config.toml
n_experts = 64
hidden_act = "swiglu"
groups_per_token = 2
train_tokens = 1022000000
Below are experts of layer 11 (counted from 0) of a mixture-of-experts language model. Rows are named router (the router's row for the expert) and show model dimensions 0-111. Each number is 128 + 24 x the weight over its row's rms, rounded and kept within 0 to 255.
After each expert's rows: a language model's description of what the expert responds to; "mostly gets" lists some tokens that are sent to it at least half of the time. This comes from a sample of Wikipedia text that the model never trained on.

# expert 19
router [121 156 149 103 100 131 140 134 130 131 116 137 195 135 136 155 151 130 137 102  98 153 119 131 168 156 135  88 118 121 124 121 121 124 113 130 128 114 138 130 133 130 143 138 116 164 129 173 138 174 123 130 119 143 115 175 172 157 127 136 126 126 124  53 125 149 112 136 119 125 177 152 129 123 124 162 137 151 137 144 103 153 148  99 108 141 149 133 154 135  87 126 115 128 133 123 111 181 135 113 135 172 120  97 107 176 107 124 120 147  94 141]
It responds to: Name fragments and spaces. Word pieces inside Germanic and Slavic surnames and place names (-mann, -ović, von), bare spaces before numbers, and Grand in Grand Prix.
mostly gets: " Grand", " Animalia", "mann", "sch", " von", "ić"

# expert 31
router [132  99 122 151 165 122 114 118 135 169 122 152 152  92 118 155 104 142 100 154 171 106 134 125 127 183 147 130 106 156 134 152 122 169  85  97 156 135 123 138 125 133 143 119 100 124 139 132 174 147 145 129 113 146 147  88 130 132 145 144 148 135 114 111 122  89 159 109 161 140 100 125 136 113 110 100 136 121 162 166  93  92 135 166 161 120 110  91 109 134 121 131 111 165 125 120 141 121 135 143 166 122 134 137 129 107  87  83 161 162  77 101]
It responds to: Table header labels. Column header words and cells at row starts in sports and election tables, such as Pos, Team, Votes, %, Candidate, Notes.
mostly gets: " sw", " %", " Votes", " ±%", " Candidate", "See"

# expert 20
router [ 70  67 143 118 130  96 159 144 159 170 134 139  95 108  93 120 133 158 153 122 116 119 133 111 186 124 162 145 109 150 129 138 139 115 124 114  83 148 160 168 125 111 184 144 110 140 134 119  76  97 138 100 132 113 166  98 104 115 137 111 171 118 169 106 124 112 107 120 117  85 191 125 113 151 162 120 117 142 110  97 140 138 125 109 148 131 144 107 157 147 118 106  79  68 120 127 158 134 152 162 113 130 121 128 135 139 168 128 119 100 126  89]
It responds to: Institutions and places. Nouns in institution and place names like University, College, Church, County, Royal, plus the word law and the ). after years in citations.
mostly gets: " University", " law", " Royal", " Church", " Museum", " College"

# expert 13
router [111  98 125 107 105 124 108 149 115 113 118 130 134 109  68 108  64 118 120  84 101  92 128 119 118 159 153 153 113 147 171  78 128 127 183 144 106 117 157  96 119 132 148 119 125 121 122 109 176 153 113 116 130 120  90 105 131  95 121 168 180 139 161 165 101 151 131 142 123 161 110 120  95 169 104 136 136 126 140  94 142 139 134 105 122 110 153 122 181 132  77 102 126 125 163 119 132 118 138 122 161 112 153 118 128 142  86 182 145 138 102 140]
It responds to: Ordinals and nationality adjectives. Ordinal suffixes and words, mostly th in 20th century, plus nationality adjectives like German, Greek, Chinese and numbers in tables.
mostly gets: "th", " Greek", " Spanish", " Indian", " Russian", " German"

# expert 4
router [136 150  85 139  99 105 127  92 108 113 128 152 135  97 131  84 108 140 135 158  70 163  87  76 103 125 114 161 150  91 118 137 105 114 131 127 132 190  78 136 154 107 146 159 130 115 122 152 120 146 100 159 163 128 169 115 117 145 115 138 141 138 163 151 148  86  99 136 110 104 136 116 122 157 112 100 121  77 120 113 158 112 151  96 135 127  94  87 124 113 155 128 117 123 171 121 155 128 111 105  96 181 120 132 170 155 185 137 137  92 141 103]
It responds to: Architecture and buildings. Nouns and their articles in descriptions of buildings and their parts, such as top, tower, roof, brick, doorway, Street.
mostly gets: " top", " building", " buildings", " tower", " brick", " Avenue"

# expert 37
router [151 148 111 125 114 120 124 101 150 165 169 133 131 113 126 122 117  89 113 121 131  73 127  81 112 130 133 155 124 127 150 155 142 154 156 155 141 120 112  86 137 101 142  61 159 102 133 121  73 119 123 127 129  78 140 140 112 131 131 136 148 116 133  79 132 123 145 131 122 141  98 113 123 131 151 156  99 156 149 127 155 122  83  98 118 135  97 169  93 141 136 160 104 167 128  79 138 115  96 170 115 133 132 130 109 105  60 146 154 165 123  82]
It responds to: Hyphens in codes, purpose verbs. Hyphens inside ISBN, CAS and ISO codes, plus spaces and function words in technical or financial prose, and verbs like improve, ensure, allow.
mostly gets: " mis", " improve", " Mis", " ensure", " allow", " require"

# expert 48
router [153 103 182 138 104 144 150 158 114 148 117 140 132 141 131 121 128  91 106 156 143 131 132 136  82 124 163 110 106 127 143 104 120 121 110 171  96 131 110 115 138 115 145  77 132 159 146 133 107 117 135 105 178 112 126 127 151 114 143 127 126 117 143  94 113 172 176  98 150 112 103 123 110 113  70  96 118 145 130 102 146 129 145 178  61 120 146 137 147 130 113  94 135 135 121 102 156 135 106 139 107  94  94 120 114 130  84 113 124 134 109 116]
It responds to: Foreign name pieces. Inner pieces of foreign names, especially Arabic, Slavic and Indonesian, such as Qarawiyyin, Ardiansyah, plus determiners like a, the, his, this.
mostly gets: " Dyn", " dyn", " necessary", " negative", " This", "istic"

# expert 16
router [146 114 166 143  75 135 139 205  98 105 104  79 125  87 125 127 115 186 106 121 119 141 145 115 153 171 146 130 128 131 105 162  96 153 129 106 187 173 119 112 140 110  95 137 155 125 102 148  79 115 140 140 178 141 130 156 122 161 103 111 118 103 155 155 104 104 105 189 140 126 152 132 110 124 116 131 125 114 119 137 158 138 171 132 152 120 184  88 122 110  94  97 164 128 116 156  78 158  85 118 135 112 110 125  97 123  86 156 140 174 126 167]
It responds to: Mid-word t fragments. Inner word pieces, especially t after a capitalized stem, in album credits and name lists, such as Sound-t-rip, Tele-t-alk, Az-t-ecs.
mostly gets: "-t", " Ret", " ant", " Mir", " Ant", " Sat"

# expert 22
router [141 122 166 152 117 142 148 160 120 134 167 138 105 118  70 175 187 111 152 155 111 130 124 153 116 143 158 116 111 127 101  64 166 116 149 135 118 143 116 128  99 111 140  92 159 133 166 133 190 159 172 138  87 152 150 121 114  69 133 134 122 147  65 177 130 120 135 152 146 111 120 165 119 148 121 124  94 124 153 146 109 119 155 148 131 127 134  80 125 111 151 116 116 107 159 122 134 138  94 132 114  99 138 120 151 138  91 144  92 117 150 127]
It responds to: Sports stats numbers. Digits and placeholders in sports career stats and scores, such as ? in (?), 27., 4 (OT), plus medalist, kg, UFC.
mostly gets: " Good", " medalist", "Gls", " UFC", "DST", " kg"

# expert 56
router [162 115 116  95 145 147 101  91 110 140 159 106 166 159 157 133 109 158 151 145 108 159 172 111 110 110 127  72 117 113 142 117 137  96 137 176 110 120 121 114 116 132  81 115  94 170 115 168 145 123 120 143  87 142 128 139 140 113 110 187 104 126 105 106 167 186 138 174  98 120 175 134 132 146 135 120 145 127 129 161 134 117 179 119 129 146 131 154  75  99 145 132 151 161 148 125 155 150 110 170 106 123 127 150 160 106  86  87 108 145 101 166]
It responds to: Sports match reports. Words in sports match narration and results tables, such as scored, beat, winning, opponent, minute, plus the, two, and table pipes.
mostly gets: "'\n", "'\n\n", " opponent", " scored", " losing", " beat"

# expert 17
router [105 118 146 105 124 123 127 124 112 139 142 178 159 123 148 139 112 130  75 136 178 106  90 159 125 142 135 127 131 112 131 124 146 115 142 145 124 159 143 112 111 154  99 102 131 121 165 120 155 157 145 170 135 164 153 152 161 131 128 118 120 183  82 125 153  86 122 121 101 144 158 165 118 120 125 135 127 143  95 143  96 142 150 160 112 135 163 163 131 141 130 126 172 123 149 148  88 142 147 165 144 105 105 160 151 128  55 113 135 141 123  94]
It responds to: Dates and table cells. Month names and the of after months or seasons, like June of that year, plus digits and pipes inside sports tables.
mostly gets: " February", " March", " January", " April", " during", " July"

# expert 59
router [170 171  70 134 132 170 132 176 117 156 108 128 121 103 124 129 109 102 130 147 149  76 150  91 133 144  97 155 147 151 160 147 130 153 126 186 162 175 140 152 133 154  91 118 125 120 191 141 127 124 125 135 108 175  99 117 113 125 174 151 147 114 120 123 128 133 121 108 161 142 111 109 145 173 106 120 118  73 133 126 164 141 124 131 101 149 120 143 108  55 172 146 152 135 134 133 115 111  79 123 113 109 151 123 132 107 140 132 128 179 147  93]
It responds to: Scientific word fragments. Mid-word pieces of chemical, biological and mathematical terms, like ulf in sulfur, omp in decomposition, ydro, and words like except.
mostly gets: " except", "frac", "ydro", " protein", "iod", " hydro"

# expert 42
router [154 167 122 157  84 108 140 158 139  98 113 166 142 102 167 130 133 133 128 165 122  77 144  92 108 137 103 113  87  87 143 126 171 143 121 128 126 113 134 101 165 139 122 172 122  93 119 122 162 128 120 111 101  98 139 116 120 155  77  81 161 150 121  87  98 125 120 154  95 128 104  91 123 157  97  86  95 133 141 129 112 144 138 123 153 105 139 109 148 106  95 106 176 115 147 128 122  99 145 104 126 136  66  92 156 146 171 172 126 111 148 104]
It responds to: Material and object nouns. Common nouns for materials and goods and mid-word pieces after short openings, such as brick, stone, wine, steel, basket, roller, State.
mostly gets: " wine", " brick", " state", " stone", " oil", " glass"

# expert 54
router [128  97 190  96 107 139 111 139 145  67 158 110 158 164 146 136 127 147 161 158 159 113 129 187 128 157 118 171 119 151  92 128 127 117 143 144 126 174 178  95 104  99 109 164 127  98 158 126 127 114 116 138 122 139 144 133 149 107 112 142 143 121 100 108 162 181 127 162 106 109 140 162 105 111 161 102 162 132 136 127  84 120 136 133 137 143 137 137 123 117 141 144 110 139  99 104 110 142 110 119 125 171  81 159 121  94 135 142 115  81 131 119]
It responds to: Team sports terms. League and team words in sports articles and game tables, such as All-Star, NHL, New England, White, table pipes and score parts.
mostly gets: " NHL", " baseball", " Football", " @", " White", "-Star"

# expert 21
router [135 147 152 123 127 107 165 165 139 128 129 120 107 124 151 119 137 137 108 153 157 129 142 111 102 142 121 108 142 147 178 137 138 175 108 160 140 121 148 149 129 167 131 143 124 108 135 109 146  84 164 139 125 171 121 108  95  70 167  97 109 169 115 161 132 154 130 107 177 112 139  75 167 106 105 115 139  97 174  93 155 123 128 138 154 106  96  97 123 120 138 159 117 118 115 102  98 156 178 128 135 109 152  98 153 116 166 165 120 143 104  82]
It responds to: Biology and chemistry nouns. Scientific noun endings and terms in medical, chemical and taxonomic text, such as disease, acid, protein, -osis, -ity, -ation.
mostly gets: " disease", " acid", " water", " hair", "osis", " protein"

# expert 51
router [120 120 145 140 131 100  85 105 142  86 159 120 120 140 126  89  87 150 151 111 128 140 126 133 104 141 124  99 144 109 106 133 150 137 110 112 167 156 129 160 103 122  85 134  91 107 162 176 139 111 143  96  87 123 132 103 134 100 175 122 116 114 193 131 116 111 107 172 123 162 163 137 124 124 176 128 117 132 134 158 116 135 153  65 103 188 123  49 123 132 139 111 126 138 102 147 146 119 147 164 136 150 115 143 191 119 134 129 102 124  88 107]
It responds to: Film reviews and table rules. Markdown table separator rows, plus words in film, game and series reception text, such as film, critical, aired, review.
mostly gets: "|---|---|---|---|---|---|\n", "|---|---|---|\n", "|---|---|---|---|\n", "|---|---|\n", "|---|---|---|---|---|\n", "|---|---|---|---|---|---|---|---|\n"

# expert 49
router [121 116 122 114 122 160 139 164 108 121 147  75 117 165 174 139 101 103 103 120 133 105 130 112 170 142 176 142 119 127 136 114 123 107 131 133  87 141 152 107 108 114 108  98 122 143 142 134 113 151 141 119 167 124 124 159 112 113 103 107  98 152 177 155 113 140  88 154 109 123  93 104 195 138 141 108 135 140 143  85 113 131 133 139 119 135 148 122 166 137 101 136 131 165 125 120 126 131 139 126 109 115 128 136  95 140 160 151 106 154 159 126]
It responds to: Mid-word pieces, effort nouns. Inner syllables of words and romanized Chinese names (le-is-ure, Ma-o, Le-ung), plus nouns like actions, attempts, efforts, man.
mostly gets: " actions", " man", " wa", "/a", " tries", " men"

# expert 18
router [140  89 142 155 111 159 134 177  64  95 134 176 150 148 156 124 149 117 141  94 111 101 111 132 156 143 106 133 138 128 109 111  97 158 137 112 186 140 106 123 142 110 101  94 150  93  94 147 105 143 122 191 155 122 107  97 126 117 163 124 132 101 128 132  80 114 116 102 144 138  79 139  79 119  94 127 120 123  93 120 115 131 136 138  85 108 137 115 146 136 106 115 131 145 131 141 107  85  96 126 135  84 118  87 144 128 167 115  98 138 130 178]
It responds to: Political and legal words. Word pieces, often capital B or p after a hyphen, in politics, law and court text, such as Bolshevism, Ballot, legal, parties, intent.
mostly gets: "-p", " bi", "-B", "-P", "-b", " Und"

# expert 61
router [140 119 172  95 122 131 132 102 115 125 136 120 135 100 157 124 128 182 142 114 121 118 118 185 137 144 123 110 126 113 106 114 152  97  79  72 145 118 133 131 151 133 109 104 147 134 122 181 176 129 121 121 119 117  81 106  97  86 115 160 114  89 104 160 151 105 147 167 142  84 144 129  82  98 128 155 115 160  98 120  89 135 123  84 155 155 132 108 151 109 109  82 128 125 137 144 159 156 131 126 131 101 148 148 149 114  57 134 147 139  88 148]
It responds to: Sports and music titles. Words in sports championship and music release contexts, such as World Tour, Championships, professional wrestling, UFC, band's, and possessives his or her.
mostly gets: " Championships", " professional", "Professional", " Olympic", " UFC", " band's"

# expert 9
router [131 130 126 140 109 133 131 144 109 106 163 124 150 189 160 127  97 138 121 161 134 126 128 128 124 146 117 107 147 128 144 125 123  96 102 140 103 118 150 112 153 112 103 100 145  87  84 154 177  64 127 125 125 164 131 168 126 107 123 152 136 159 128 106 118 179 125 156 116 145 111 122 168 127 164 131 153 141 100 178  97 153  89 160 169 165 111 152 118 158 112 103 124  84 154 155 110 123 133 117 144 114  98 143 122 139 157 102 103 128 111 134]
It responds to: Personal name pieces. Given names and mid-name pieces of people in credits, rosters and sports tables, such as Ted, Jon, Nick K-yr-gios, plus spaces before table numbers.
mostly gets: " Ted", " Jon", "Donald", " Bird", " Gil", " Kelly"

# expert 34
router [138 119 123  89  97 137 117 102 148 142 107 153 123 141 135 112 122 125 143 173 108 161 137 127  94 133 129 170 117 109 116 142 179  83 137  97 138 134 100 107 147 115 163 124 137 132  90 109 120 115 143 150 151 112 143 107 108 131  92 154 102 130 119 195 134 138 153 133 130 166 141 163 100 151 145  94 142 143 119 164 150 118 145 104 120 125 145  59 138 160 129 146 133  97 132 138 149 155 137 153 129 101 144 127 101 111  91 104 125  65 143 137]
It responds to: Table row ends. Line-ending pipes closing Markdown table rows, plus separator rows and short cells like Win, Loss, FW, MF.
mostly gets: "|---|---|---|---|---|---|\n", "|---|---|---|---|\n", " |\n", "|---|---|---|---|---|\n", "|---|---|---|---|---|---|---|---|\n", " FW"